Experts of a small language model: width 384, 588M tokens.
Below are experts of layer 4 (counted from 0) of a mixture-of-experts language model. Rows are named router (the router's row for the expert), up (a neuron's input weights, with its number) and show model dimensions 0-127. Each number is 50 + 15 x the weight over its row's rms, rounded and kept within 0 to 99.
After each expert's rows: "gets" lists some tokens that make up at least twice as much of what it gets as of all text. This comes from a sample of Wikipedia text that the model never trained on. Tokens count by the router's weight.

# expert 32
router:61 55 69 40 60 56 76 23 68 54 50 46 43 26 61 43 49 38 30 25 34 65 77 72 55 37 50 42 65 55 40 33 60 51 47 52 52 54 34 34 36 09 59 36 58 66 70 49 26 47 33 63 56 65 57 61 16 62 68 52 34 31 28 28 78 40 37 42 55 48 54 63 71 36 49 47 52 35 44 68 26 50 60 52 71 41 21 35 58 34 43 62 56 35 51 69 62 67 37 63 57 14 30 40 43 28 40 52 75 42 76 59 62 42 61 44 53 64 38 52 29 53 61 69 33 44 69 49
up1:44 37 66 33 60 42 23 47 70 55 52 70 49 69 25 32 54 64 18 58 51 43 56 56 55 38 70 94 40 60 73 60 41 48 45 52 35 44 37 55 52 54 71 45 99 79 65 76 48 39 21 55 54 67 56 66 50 65 30 38 64 66 34 49 57 41 30 35 40 39 56 45 37 50 29 41 48 55 43 57 40 70 35 42 10 68 37 28 63 71 66 48 66 60 34 88 45 51 57 29 63 44 56 51 45 37 77 52 68 61 39 53 61 56 51 28 82 51 36 49 40 66 46 60 60 45 70 75
up2:56 44 44 62 49 44 39 31 55 25 33 56 45 44 25 17 24 60 80 60 40 77 73 66 17 50 79 50 64 66 47 76 43 35 39 24 75 58 47 38 48 45 31 34 72 52 39 46 33 51 42 38 67 56 42 48 32 59 44 38 47 69 64 38 58 26 45 68 59 51 23 56 36 46 45 47 35 71 45 36 50 48 00 47 72 60 38 32 51 46 46 43 53 27 50 31 58 73 44 71 23 55 40 61 31 47 44 76 29 49 66 28 39 74 54 55 52 39 74 82 51 58 36 43 42 30 48 23
up3:62 62 33 29 55 44 58 47 42 64 58 37 22 24 31 45 63 39 60 54 32 30 17 61 43 37 57 47 78 60 73 35 43 57 69 44 51 92 60 42 45 29 43 71 69 65 44 49 80 53 50 43 31 47 62 31 33 66 46 39 38 68 37 63 42 57 79 68 54 77 13 43 42 52 50 83 67 39 49 63 54 75 26 44 42 60 61 58 52 45 81 57 53 40 38 56 72 76 73 52 74 49 61 49 50 64 40 39 57 57 47 40 60 48 45 39 60 48 37 50 35 46 72 53 33 47 56 64
gets: "E", "A", "U", "N", "In", "ul"

# expert 54
router:60 46 51 49 50 52 59 44 41 66 67 47 48 49 51 41 46 33 40 33 68 18 52 49 31 43 71 50 78 37 52 35 46 40 57 63 44 65 61 60 47 25 49 44 29 49 76 57 66 36 08 29 43 46 65 70 29 60 50 73 75 29 41 55 44 40 48 59 32 65 41 38 69 51 63 45 39 20 17 64 57 49 20 34 52 38 84 75 53 65 36 42 80 56 48 53 55 17 67 47 35 56 45 63 65 37 43 51 35 41 45 45 70 37 58 39 70 52 30 52 41 43 54 53 67 67 42 61
up16:38 52 64 35 40 46 09 46 68 21 83 53 53 37 19 37 48 40 40 18 48 72 46 51 47 56 53 48 58 66 56 46 41 60 47 51 59 71 96 57 33 45 43 56 62 60 44 52 59 53 47 52 43 32 35 52 51 46 59 61 43 52 68 42 60 41 52 55 33 45 48 42 63 63 14 37 73 36 65 35 21 48 42 54 86 56 54 37 69 66 61 85 37 47 33 27 21 62 69 30 40 66 54 57 37 54 37 73 65 66 56 84 47 43 75 68 47 48 46 76 81 19 74 62 33 39 52 61
up17:37 29 45 59 38 57 60 30 60 38 33 24 66 13 56 43 47 60 75 66 66 62 37 51 60 34 61 61 56 75 35 36 55 33 23 56 20 63 38 54 31 32 80 46 53 56 31 54 47 68 58 48 79 38 25 37 43 47 76 52 49 47 32 43 55 38 51 51 53 54 48 41 33 39 65 45 52 39 43 62 49 58 33 24 33 63 60 35 75 21 32 52 37 59 59 52 62 67 51 66 40 65 69 47 32 81 47 44 58 75 41 42 58 55 28 60 44 57 73 44 53 37 75 65 46 42 41 77
up18:49 61 53 65 45 53 00 35 39 43 45 57 60 57 49 45 77 47 56 64 19 39 50 36 42 55 73 53 32 57 72 52 66 52 54 33 58 47 65 66 39 38 75 63 69 56 55 46 59 28 33 33 39 54 71 39 69 42 47 57 49 75 20 50 98 59 49 68 40 31 30 25 60 51 30 38 41 37 53 36 54 38 46 56 38 53 18 75 62 45 43 54 62 69 57 42 81 34 45 76 64 62 68 33 80 46 70 62 38 33 17 42 64 54 59 28 55 66 37 38 44 30 48 56 35 55 59 43
gets: "| ", "to ", "; ", "To ", "= ", "I "

# expert 17
router:92 58 48 44 59 53 22 41 86 41 50 53 69 61 63 25 44 50 51 69 60 36 42 43 45 48 47 58 56 46 69 53 38 51 73 50 59 50 29 59 55 42 48 46 54 41 42 31 68 65 40 53 49 70 40 65 32 46 37 40 67 24 50 67 51 39 62 54 34 48 46 46 57 60 68 65 53 72 57 67 50 76 22 77 61 36 36 54 28 82 37 50 24 51 62 55 49 67 56 52 65 66 54 70 26 56 40 47 44 80 65 71 36 66 49 72 31 67 60 42 77 49 36 69 49 63 33 00
up0:51 43 78 36 33 65 55 59 60 47 43 41 72 69 68 34 51 34 52 51 55 51 33 67 67 35 45 47 34 58 48 47 64 58 58 28 32 61 61 64 43 72 75 56 37 47 09 77 53 47 35 65 82 61 54 74 63 61 28 43 59 31 39 50 24 43 56 42 56 45 21 64 41 08 45 47 69 43 59 38 57 74 63 46 38 54 55 55 80 63 35 62 48 68 24 35 35 48 74 44 66 72 24 65 60 42 47 34 54 35 50 32 46 47 28 32 63 33 45 24 51 71 48 43 51 51 46 45
up1:50 72 42 63 72 46 56 36 62 49 29 27 15 41 33 50 32 30 30 36 59 39 53 58 30 60 47 28 72 32 65 44 63 60 44 66 58 49 44 63 56 40 59 32 67 38 49 53 49 50 63 77 58 51 33 45 42 71 58 42 53 46 43 44 75 65 49 61 69 73 45 71 66 64 39 66 53 50 33 35 47 37 70 60 31 71 33 73 35 51 82 38 56 42 49 43 37 77 75 33 50 38 51 24 67 53 62 51 65 41 36 62 48 79 48 39 34 65 54 39 66 69 64 28 64 58 52 83
up2:54 46 46 40 54 41 37 51 43 52 84 47 57 50 56 55 39 66 72 52 46 80 29 32 68 65 58 55 34 36 53 42 26 45 30 43 39 55 69 31 71 49 51 41 73 46 79 37 60 27 30 48 26 32 44 56 32 54 44 51 35 21 71 55 46 42 56 70 78 69 58 26 81 54 39 49 52 29 77 23 26 49 46 49 34 41 52 56 80 32 45 54 53 85 44 49 56 33 34 64 52 53 68 61 44 65 65 56 48 59 59 56 24 31 75 61 42 37 34 73 26 50 61 31 47 49 06 65
gets: "| ", "- ", "= ", ": ", "– ", "; "

# expert 43
router:49 43 35 61 39 44 53 47 44 55 60 43 68 43 47 68 52 36 51 55 57 61 49 16 51 31 62 32 59 52 56 45 35 60 33 70 51 75 73 49 50 76 62 74 28 46 56 49 39 39 64 48 36 38 46 72 46 36 54 58 52 24 34 48 46 73 52 46 44 56 20 60 38 36 41 43 41 41 29 69 76 57 38 30 51 49 31 48 57 67 43 60 31 51 47 94 21 54 50 32 56 57 34 48 66 44 57 55 37 52 75 48 44 58 62 62 55 40 42 44 58 73 76 52 48 73 43 61
up16:71 46 61 54 57 21 53 26 50 43 35 26 74 13 69 32 50 32 65 36 61 82 58 56 63 50 18 46 38 43 81 10 64 55 70 42 56 29 59 69 69 50 45 40 75 45 66 88 53 74 64 64 63 51 58 62 41 19 49 61 37 63 20 35 56 58 59 41 55 72 58 54 32 55 16 51 36 30 23 74 32 61 35 39 47 55 43 59 35 50 45 57 38 32 71 32 50 65 57 18 26 60 75 36 54 41 63 43 26 40 47 48 63 49 52 38 55 58 50 42 36 64 89 99 59 55 42 41
up17:50 36 53 44 41 71 13 21 75 66 46 60 60 53 53 57 51 46 65 43 50 29 65 52 09 41 59 56 35 64 60 56 76 49 20 27 57 45 63 53 64 53 53 45 34 61 67 27 48 50 74 26 60 41 58 45 72 60 34 58 62 32 64 48 54 56 59 45 59 55 67 28 39 55 45 43 25 48 60 52 67 58 49 68 78 62 59 56 47 45 52 46 53 54 49 52 70 46 71 50 37 47 34 50 41 57 37 70 54 50 55 35 68 69 53 64 35 53 63 63 61 52 35 46 46 37 34 27
up18:83 49 65 44 58 55 24 53 40 54 60 53 48 34 79 57 59 30 38 34 56 49 47 62 36 34 46 13 39 51 60 55 41 52 42 48 34 43 57 65 54 71 37 50 67 66 62 61 66 47 62 69 39 46 51 27 26 59 65 48 88 43 85 59 49 30 45 64 55 49 41 65 48 50 23 79 58 63 38 69 68 64 43 30 41 58 43 50 38 50 59 65 43 56 72 47 60 59 76 60 64 60 57 56 49 49 44 32 43 72 50 44 60 66 12 66 57 34 30 54 47 67 37 51 62 48 49 59
gets: "| ", "- ", "/ ", "him ", "her ", "said "

# expert 22
router:23 50 69 95 35 64 48 60 30 34 17 33 28 79 66 68 43 49 66 69 60 58 71 62 48 67 54 21 67 47 47 74 48 50 68 63 37 35 59 57 50 51 71 38 50 62 52 50 82 38 57 49 73 46 65 43 55 45 51 31 82 41 65 55 33 47 62 50 44 63 51 46 51 32 46 26 45 45 19 73 49 69 36 45 51 57 54 46 59 32 44 56 53 62 70 26 44 52 68 48 43 79 52 37 37 75 83 75 68 60 44 35 68 50 52 50 46 51 43 38 69 57 65 48 43 58 56 57
up0:50 59 48 77 53 75 55 34 64 56 66 24 54 14 54 50 09 68 45 58 44 35 33 74 23 36 44 46 52 34 45 67 24 54 43 57 32 46 53 70 67 39 45 24 43 55 53 43 75 66 51 35 45 61 28 29 27 35 50 35 46 46 52 39 71 69 32 60 39 64 42 57 44 28 45 54 53 18 44 33 29 21 47 60 53 44 54 64 45 43 47 64 24 84 58 16 48 76 51 61 40 55 44 62 28 43 48 39 33 65 51 16 65 29 36 35 62 53 55 46 47 74 61 66 61 59 49 44
up1:61 71 44 82 65 62 29 43 68 37 42 52 49 63 67 39 35 50 62 46 31 52 37 47 59 55 81 53 26 29 57 34 54 41 45 61 79 62 46 41 41 39 37 49 64 40 53 69 39 26 35 29 72 59 58 39 37 69 32 62 39 40 34 36 62 51 56 45 64 49 05 45 44 65 49 40 58 55 63 34 58 64 52 39 77 52 66 16 44 80 46 61 71 70 32 55 42 48 60 55 60 33 43 55 80 54 53 65 67 56 49 60 44 46 45 55 48 42 51 66 43 19 75 47 74 38 64 55
up2:43 42 71 49 46 50 22 46 47 49 40 54 53 74 55 52 30 44 56 54 61 44 11 41 67 24 38 48 55 58 55 71 49 40 30 59 68 46 54 61 36 44 46 54 67 51 73 46 29 30 58 66 30 58 82 58 62 41 73 39 74 51 53 31 74 45 52 37 66 23 71 54 35 44 46 49 44 49 55 44 70 68 48 61 68 41 27 68 51 72 79 67 49 56 51 57 73 52 57 37 28 39 40 55 84 47 61 33 47 47 65 36 67 58 48 59 46 38 42 53 52 71 73 65 34 42 81 51
gets: "he ", "He ", "it ", "which ", "who ", "It "

# expert 28
router:54 51 63 51 41 59 43 74 37 36 51 62 37 44 37 43 36 44 33 33 60 61 52 35 45 64 64 48 29 39 40 53 72 79 38 50 38 60 60 46 50 60 66 36 82 58 70 75 48 57 52 27 22 51 55 42 37 31 69 40 37 57 69 47 39 11 73 50 58 43 57 33 55 75 09 24 36 37 53 46 55 57 06 44 49 54 61 70 58 62 69 46 26 44 45 48 67 50 45 40 53 61 37 59 39 52 32 78 46 61 52 32 58 49 52 38 35 65 37 52 60 58 33 38 56 67 53 59
up1:53 64 35 55 50 88 44 46 34 71 49 67 65 42 45 52 31 16 40 35 65 36 23 52 55 48 56 61 58 66 31 73 34 67 39 26 64 58 69 34 55 35 61 49 54 54 57 49 56 68 52 51 29 32 76 58 35 79 54 33 54 60 66 47 50 51 24 36 71 51 89 52 56 67 47 43 60 45 51 52 38 47 33 18 42 39 49 66 77 53 79 36 35 79 66 70 42 49 58 75 45 45 25 57 47 49 58 35 45 57 38 54 32 58 47 23 50 52 36 56 61 72 36 35 57 51 55 67
up2:46 74 62 64 52 51 46 38 59 53 42 54 27 55 44 68 71 35 48 37 44 54 62 91 65 60 45 69 44 38 54 31 53 17 66 35 59 36 44 34 27 50 42 63 54 80 43 31 25 77 46 55 52 74 46 34 57 45 44 75 58 33 45 56 55 40 15 43 59 52 31 50 58 57 70 81 50 63 36 37 65 47 31 72 30 33 42 48 48 85 62 49 32 33 30 61 28 66 39 68 31 41 65 56 46 70 52 48 73 57 48 29 71 31 46 49 66 64 49 54 36 60 79 38 57 33 55 68
up3:18 48 33 47 30 33 33 44 29 54 51 43 68 26 62 59 97 42 53 42 10 62 29 39 62 13 53 40 66 45 28 28 58 44 62 94 36 43 68 66 52 31 63 47 58 58 48 27 49 31 48 29 50 61 54 37 58 33 24 33 49 32 31 49 47 58 31 71 67 51 51 60 63 52 21 46 41 41 70 56 73 46 30 47 42 34 44 24 47 27 64 73 63 47 59 71 35 67 46 55 40 30 62 67 60 33 55 56 54 61 44 44 51 57 43 60 61 58 65 68 40 32 64 71 53 61 38 44
gets: "°", "% ", "th ", "W ", "S ", "C "

# expert 25
router:36 66 70 40 60 49 52 76 57 30 26 45 36 53 49 47 60 37 40 14 67 44 58 61 51 27 61 72 37 30 55 63 66 54 49 57 56 69 57 75 44 35 34 59 42 39 70 63 35 16 43 47 48 37 24 28 50 52 66 51 61 26 69 66 43 53 80 30 51 34 25 58 58 79 37 72 47 33 26 38 70 70 71 36 51 47 50 83 42 35 32 40 48 78 59 56 36 41 58 61 45 56 47 45 79 84 34 26 47 48 41 43 41 43 40 61 40 43 34 73 60 58 63 43 21 52 61 29
up1:42 29 38 67 43 32 37 31 54 29 69 34 38 63 27 51 46 49 23 47 40 56 59 48 54 43 38 36 44 50 71 36 43 30 15 84 57 44 51 46 55 52 44 24 42 79 53 89 56 33 54 55 52 61 47 54 58 50 38 66 43 76 51 67 58 50 51 59 60 76 33 36 34 66 33 57 83 66 49 15 68 52 52 41 73 41 56 73 46 49 55 43 68 40 60 39 42 58 69 90 48 62 36 55 73 62 48 72 54 60 78 22 61 64 66 66 48 36 89 49 51 42 09 37 45 41 37 31
up2:47 68 26 63 46 31 45 59 47 44 31 74 62 60 43 53 59 61 62 45 51 56 42 21 49 46 38 47 56 65 43 53 28 30 49 72 27 44 57 71 32 65 49 54 59 38 67 37 55 51 53 36 63 56 52 49 74 68 43 70 54 38 42 58 52 50 36 56 59 35 61 33 60 37 30 33 62 46 39 38 50 41 34 53 44 41 49 41 36 23 78 55 47 66 78 47 40 37 39 51 58 64 47 50 40 26 31 40 43 56 64 47 45 55 62 14 52 60 63 30 15 73 72 58 41 54 44 58
up3:70 35 47 66 59 79 65 55 61 75 21 78 86 35 48 32 42 74 56 49 40 43 66 35 59 66 38 67 59 64 56 71 53 63 51 47 47 49 44 49 76 66 46 40 45 52 61 44 62 40 36 34 55 54 66 31 79 51 61 25 63 46 61 52 56 14 35 54 45 42 48 36 33 22 55 49 35 29 59 52 31 76 40 56 53 74 62 25 64 60 46 38 50 67 35 55 64 54 76 53 45 49 71 60 49 57 55 38 46 39 36 52 29 36 61 15 40 26 31 57 09 31 61 37 31 26 43 79
gets: "was ", "is ", "201", "200", "202", "were "

# expert 58
router:43 65 30 43 39 39 71 71 41 52 51 46 42 46 57 44 45 62 60 53 16 46 40 42 43 24 37 35 54 26 64 46 62 67 38 54 84 63 57 66 49 74 44 52 37 48 51 66 35 54 30 53 49 57 64 54 39 63 54 36 38 49 56 46 11 48 42 52 41 59 51 67 53 67 48 48 30 45 69 33 33 51 75 29 72 44 65 59 62 35 64 32 57 43 39 61 46 33 26 29 62 65 36 82 70 65 73 30 35 48 26 27 48 55 09 34 66 40 74 62 53 72 58 80 77 59 39 56
up1:42 44 41 61 39 70 53 24 77 42 44 27 85 72 52 08 43 59 53 80 43 52 56 56 77 47 94 57 49 41 29 59 31 45 67 73 67 51 34 45 55 39 51 33 39 43 64 29 59 46 48 45 58 63 77 57 33 79 58 69 63 73 37 49 64 45 44 63 74 66 49 44 40 45 51 54 45 41 48 47 39 58 45 54 57 55 57 31 37 24 65 53 65 58 50 33 63 63 60 42 51 35 61 64 39 60 48 33 47 32 37 35 25 42 53 53 70 58 80 41 61 61 71 65 48 48 57 51
up2:73 44 60 44 61 31 45 55 43 43 41 34 50 57 65 42 51 37 41 42 25 41 46 79 59 65 35 62 59 18 64 49 40 67 57 58 42 53 60 67 55 65 14 66 48 35 53 37 42 52 82 52 27 70 65 51 86 60 33 36 44 64 56 23 51 49 69 36 36 48 45 39 25 36 64 29 81 29 53 64 47 43 56 29 41 53 39 65 31 39 45 66 32 72 78 05 58 41 65 57 55 45 33 50 47 39 47 44 39 34 36 59 39 49 46 33 79 46 36 60 63 70 68 72 53 63 53 29
up3:58 39 58 96 10 68 40 42 69 59 68 32 44 49 59 46 38 38 57 40 49 70 62 50 55 78 30 60 64 52 31 37 44 16 57 51 64 67 38 65 65 63 36 43 28 30 40 67 45 42 66 45 66 32 55 38 59 41 49 49 53 50 32 73 20 72 62 64 26 37 53 62 37 45 60 44 44 55 33 73 26 64 54 45 59 50 59 43 56 62 52 60 18 39 56 42 58 32 69 76 23 29 48 27 53 77 58 70 65 55 33 44 45 33 32 56 54 54 60 44 73 60 22 61 48 42 75 47
gets: "a ", "s ", "his ", "an ", "-", "its "

# expert 39
router:75 58 51 46 47 62 55 44 25 56 39 63 45 54 55 45 47 43 52 31 37 35 35 40 70 39 48 28 46 41 41 19 56 79 60 48 64 76 73 42 42 51 49 56 32 32 26 62 48 55 69 54 51 46 62 36 49 41 48 61 56 18 50 49 44 48 48 59 42 62 38 41 73 37 40 74 40 61 45 50 59 54 63 26 27 40 58 35 36 54 72 50 68 49 60 87 80 34 21 44 57 44 43 26 40 54 26 56 59 57 61 70 26 52 59 43 42 22 54 63 52 54 74 48 47 24 53 55
up0:51 59 34 49 63 50 54 63 45 35 28 32 22 28 65 25 37 50 26 43 28 62 59 61 82 41 79 35 40 37 76 50 52 70 41 68 78 30 28 65 75 37 34 60 62 43 61 25 49 59 43 39 60 31 51 51 51 58 46 47 41 65 57 53 35 48 61 52 62 73 30 34 56 62 43 37 59 65 26 65 47 47 21 51 39 49 15 47 30 50 36 50 25 57 47 58 47 52 42 63 43 83 48 59 48 55 46 60 29 60 43 51 65 61 58 71 63 64 52 40 55 74 50 61 65 70 86 26
up1:58 47 59 60 71 40 67 44 64 63 43 36 38 46 53 57 61 26 29 41 52 30 61 38 45 37 59 49 34 47 19 53 39 37 53 53 68 61 43 55 49 45 60 28 43 26 44 74 40 40 62 68 34 87 66 61 21 73 29 34 53 69 42 28 58 45 28 58 56 49 65 82 52 57 39 50 38 62 53 47 47 21 33 69 59 49 44 43 55 55 39 42 48 77 42 48 47 16 61 58 59 57 27 97 39 52 85 74 32 48 82 33 44 50 74 55 58 45 54 51 35 61 54 66 45 76 58 41
up2:32 44 50 34 72 46 49 51 41 39 41 47 51 52 36 42 73 38 48 39 78 48 58 21 30 68 71 41 42 35 45 55 39 72 62 52 50 52 51 36 51 70 40 60 50 35 76 34 57 62 58 20 85 38 60 20 55 47 33 32 46 52 60 47 48 56 55 55 65 64 34 67 42 73 21 24 25 35 36 45 23 44 20 57 52 69 42 42 80 30 57 69 35 78 64 52 54 64 37 51 47 23 50 47 64 74 26 60 41 27 46 49 52 38 77 53 47 86 37 43 57 43 35 49 47 50 42 37
gets: "0 ", "St", "om", "under ", "Ch", "201"

# expert 14
router:45 52 77 48 41 58 48 52 42 88 55 53 55 42 48 06 38 56 22 22 48 47 73 32 51 39 40 38 40 53 36 25 47 63 38 55 67 29 40 36 32 67 62 74 58 45 43 54 58 16 64 56 35 50 52 53 52 64 49 55 50 22 61 63 26 49 42 46 25 49 38 62 53 72 30 68 17 42 86 41 65 51 65 43 17 19 50 62 67 33 74 56 69 32 37 58 69 22 36 44 66 53 46 45 83 49 59 54 38 62 59 57 37 38 23 15 43 28 31 53 62 75 41 56 45 80 47 48
up1:51 39 48 37 44 20 60 54 67 75 34 30 45 38 27 67 35 37 61 57 33 47 51 46 53 38 44 52 63 48 37 37 47 59 57 40 56 67 38 21 63 36 51 58 56 28 30 49 48 68 87 46 58 38 47 34 46 49 26 64 55 43 40 36 63 53 53 53 34 42 54 40 72 71 33 51 16 35 26 46 55 50 61 48 42 45 40 73 69 67 58 46 58 36 37 63 44 41 28 40 47 46 47 49 48 68 28 59 56 61 49 47 25 63 58 32 36 32 41 48 47 47 48 50 47 79 38 50
up2:66 72 74 50 49 59 28 33 46 51 60 45 67 42 46 56 54 84 08 38 73 60 20 38 68 59 37 45 52 53 61 50 48 74 48 52 55 46 63 60 50 42 64 65 54 62 59 93 43 59 54 35 51 39 51 49 31 35 45 64 65 43 88 34 52 40 70 65 07 55 46 45 41 57 43 50 49 41 66 35 31 51 25 79 36 15 51 35 46 90 39 41 51 45 26 56 60 61 40 42 43 58 34 75 52 24 53 37 49 65 37 48 53 56 76 60 65 39 70 33 68 56 49 64 50 42 40 18
up3:45 20 41 41 60 60 61 58 63 88 25 32 72 45 27 67 51 67 39 36 49 39 64 51 39 50 47 64 52 54 62 49 45 63 48 20 42 29 23 56 30 54 52 61 62 54 42 63 80 59 44 67 29 54 24 50 27 80 51 34 49 41 77 47 45 56 65 62 45 58 50 40 38 56 67 38 29 57 40 48 53 58 46 19 57 49 48 55 79 46 50 58 31 53 60 90 55 50 55 75 42 51 46 47 36 44 67 36 59 37 35 25 48 39 60 63 40 36 65 31 44 67 56 19 58 56 39 55
gets: "–", "a ", "+", "-", "−", "season "

# expert 16
router:24 46 62 25 40 48 75 39 63 50 36 49 42 79 24 56 49 65 50 43 58 33 66 75 50 43 59 53 56 45 90 59 40 53 56 39 20 38 44 40 46 55 41 26 75 47 73 90 66 24 48 72 42 35 41 61 29 58 61 47 45 62 45 45 63 35 61 28 68 21 45 74 51 43 58 37 56 73 45 41 20 48 54 71 40 59 35 39 56 63 55 45 75 43 27 47 55 65 48 54 67 63 51 42 37 43 42 78 58 43 61 24 42 47 54 59 64 73 59 33 55 51 54 71 57 63 78 33
up1:64 65 80 80 69 32 57 37 40 56 71 49 44 51 50 60 40 25 33 33 53 68 32 54 51 52 46 50 40 79 31 58 45 53 21 41 56 84 25 17 50 44 31 60 47 65 51 70 39 46 30 80 46 53 75 52 52 64 62 50 47 30 41 54 59 42 42 20 55 79 60 42 46 66 64 30 40 69 45 58 36 26 52 55 27 48 22 40 50 40 41 53 48 61 37 59 64 61 63 36 61 42 39 49 63 28 60 29 48 37 42 89 09 43 38 75 52 54 37 67 42 40 33 72 32 55 53 61
up2:55 66 26 41 43 56 34 36 73 47 51 52 31 43 44 43 31 32 46 57 48 23 48 60 36 26 81 51 61 46 38 57 54 32 54 71 63 56 41 38 60 64 34 31 47 57 70 44 35 48 26 61 70 43 68 71 66 65 61 34 49 40 53 66 40 32 25 37 61 45 29 52 16 46 54 59 24 87 57 36 29 53 27 33 44 54 30 76 43 40 39 35 43 58 67 52 36 20 64 50 69 41 44 47 57 39 40 26 52 45 56 58 42 65 54 39 52 30 47 53 50 55 28 46 75 42 45 55
up3:54 64 53 48 25 47 46 76 59 45 27 54 48 66 46 58 50 34 50 55 49 45 35 61 34 63 59 53 38 34 56 33 41 53 43 40 54 39 43 21 66 45 55 40 42 73 73 53 54 46 72 09 51 54 50 52 22 60 20 69 54 56 31 26 50 43 43 57 24 57 42 32 37 49 62 65 60 56 40 44 34 72 56 52 22 56 22 60 50 53 60 34 43 37 65 56 20 49 40 47 02 44 35 72 39 35 45 32 61 59 72 29 73 39 54 32 47 54 31 66 49 38 83 29 60 50 16 60
gets: "The ", ". ", "John ", "& ", "of ", "William "

# expert 61
router:34 61 24 73 36 48 59 59 48 49 50 74 43 65 59 34 73 70 45 87 83 08 74 77 49 75 53 20 90 45 26 44 48 49 57 58 44 44 54 57 32 61 60 30 51 61 38 50 58 45 30 51 58 71 46 75 52 55 71 41 41 71 52 36 35 64 70 79 94 60 53 40 67 84 53 48 57 44 34 46 76 41 72 61 81 47 30 42 27 45 24 33 81 35 55 49 67 35 54 68 63 39 52 68 42 46 62 70 70 61 66 50 55 57 40 42 47 56 45 32 46 41 88 56 70 39 46 68
up0:63 46 79 26 65 45 19 72 40 55 20 64 51 39 60 45 39 46 86 45 71 23 58 27 57 75 49 62 50 53 19 47 13 69 38 63 33 35 50 62 80 64 49 50 44 33 54 41 70 39 53 45 57 66 67 60 53 57 72 57 39 70 64 26 66 40 56 33 59 18 41 54 49 46 49 42 47 43 56 34 75 35 41 55 40 76 47 59 36 47 14 23 40 58 58 43 35 30 50 45 44 80 34 24 45 55 47 49 42 42 29 34 49 36 18 24 41 30 52 40 63 42 74 85 57 51 49 55
up1:41 50 84 56 39 72 59 61 65 50 38 40 57 19 55 51 52 65 26 47 56 41 44 58 71 69 46 60 63 46 47 58 75 49 42 53 49 69 55 40 38 71 32 43 60 39 63 69 26 58 48 50 31 51 50 45 48 57 53 38 43 34 67 83 71 48 39 60 63 30 62 82 63 56 26 56 70 58 70 39 29 45 34 38 52 49 57 72 95 39 40 60 38 35 48 33 46 55 39 68 50 33 36 37 35 24 31 44 24 32 45 64 60 26 66 45 56 36 47 51 77 22 56 40 43 09 45 59
up2:44 60 32 26 67 47 33 45 41 60 48 52 45 51 55 28 45 60 61 65 53 40 72 45 61 60 66 47 58 56 45 47 34 39 43 33 27 46 36 34 73 62 53 50 37 58 47 58 40 47 46 44 31 40 50 52 38 75 37 29 52 32 49 34 44 65 48 61 78 42 49 57 41 47 48 49 47 31 65 41 36 47 55 41 62 53 41 46 23 48 37 54 55 44 65 70 61 52 53 63 58 38 68 54 53 27 74 78 66 29 27 76 05 40 60 15 34 40 44 54 37 39 33 32 63 27 44 68
gets: "1", "2", "0", "3", "4", "6"

# expert 2
router:71 66 71 36 78 60 55 46 40 42 92 64 53 62 66 48 46 52 51 71 67 34 41 52 48 43 53 29 28 49 53 56 49 44 35 69 72 68 65 34 21 73 69 67 55 69 52 76 89 52 58 51 49 32 42 42 51 52 44 41 99 29 61 42 46 39 44 56 37 37 80 74 47 76 74 59 62 53 77 77 69 63 42 49 33 57 49 12 43 32 46 37 40 51 51 69 44 72 44 35 48 06 55 97 55 40 37 60 27 46 73 74 54 52 39 49 60 27 42 44 31 36 48 62 45 57 46 59
up0:51 51 58 52 48 41 71 53 70 80 52 72 67 76 61 30 49 60 67 55 54 51 23 66 26 32 43 60 63 72 73 67 41 24 82 46 64 18 76 22 54 59 45 55 40 53 45 39 61 43 68 88 65 67 49 71 74 75 28 64 63 60 47 65 59 47 51 51 63 53 60 62 25 21 67 39 54 59 86 54 51 26 18 13 74 33 52 50 80 31 58 30 41 49 47 41 44 55 33 60 70 52 49 59 64 62 69 55 49 55 44 47 46 34 47 41 35 47 35 16 46 68 53 66 66 61 47 54
up1:49 33 39 92 63 57 51 50 63 39 53 57 76 78 39 47 44 44 50 29 17 50 40 42 25 53 49 47 61 66 49 40 56 57 32 32 53 59 28 43 52 59 66 57 41 66 45 55 15 32 59 56 68 63 65 66 25 57 64 40 36 40 46 47 49 57 49 76 46 48 27 70 87 85 63 55 60 57 41 68 47 50 33 53 44 70 47 37 36 35 39 44 54 68 68 53 37 45 44 92 61 36 63 13 47 60 42 66 50 57 22 51 50 55 48 70 64 57 64 48 50 58 73 42 34 71 66 79
up2:37 73 39 95 72 70 62 58 56 49 45 64 53 33 69 43 62 43 46 59 59 73 54 71 54 29 08 50 63 43 39 59 58 58 55 48 48 42 52 64 47 48 64 77 59 59 37 45 69 58 68 58 42 32 61 67 30 61 53 51 35 61 41 55 46 34 30 75 54 52 58 40 69 00 53 43 50 74 49 42 39 56 60 61 45 47 72 78 49 63 24 45 68 55 36 79 12 56 50 62 44 36 70 61 19 52 47 35 62 49 35 45 65 51 77 45 43 28 25 48 55 51 68 71 44 38 39 43
gets: "-", "; ", "/", "–", "); ", "("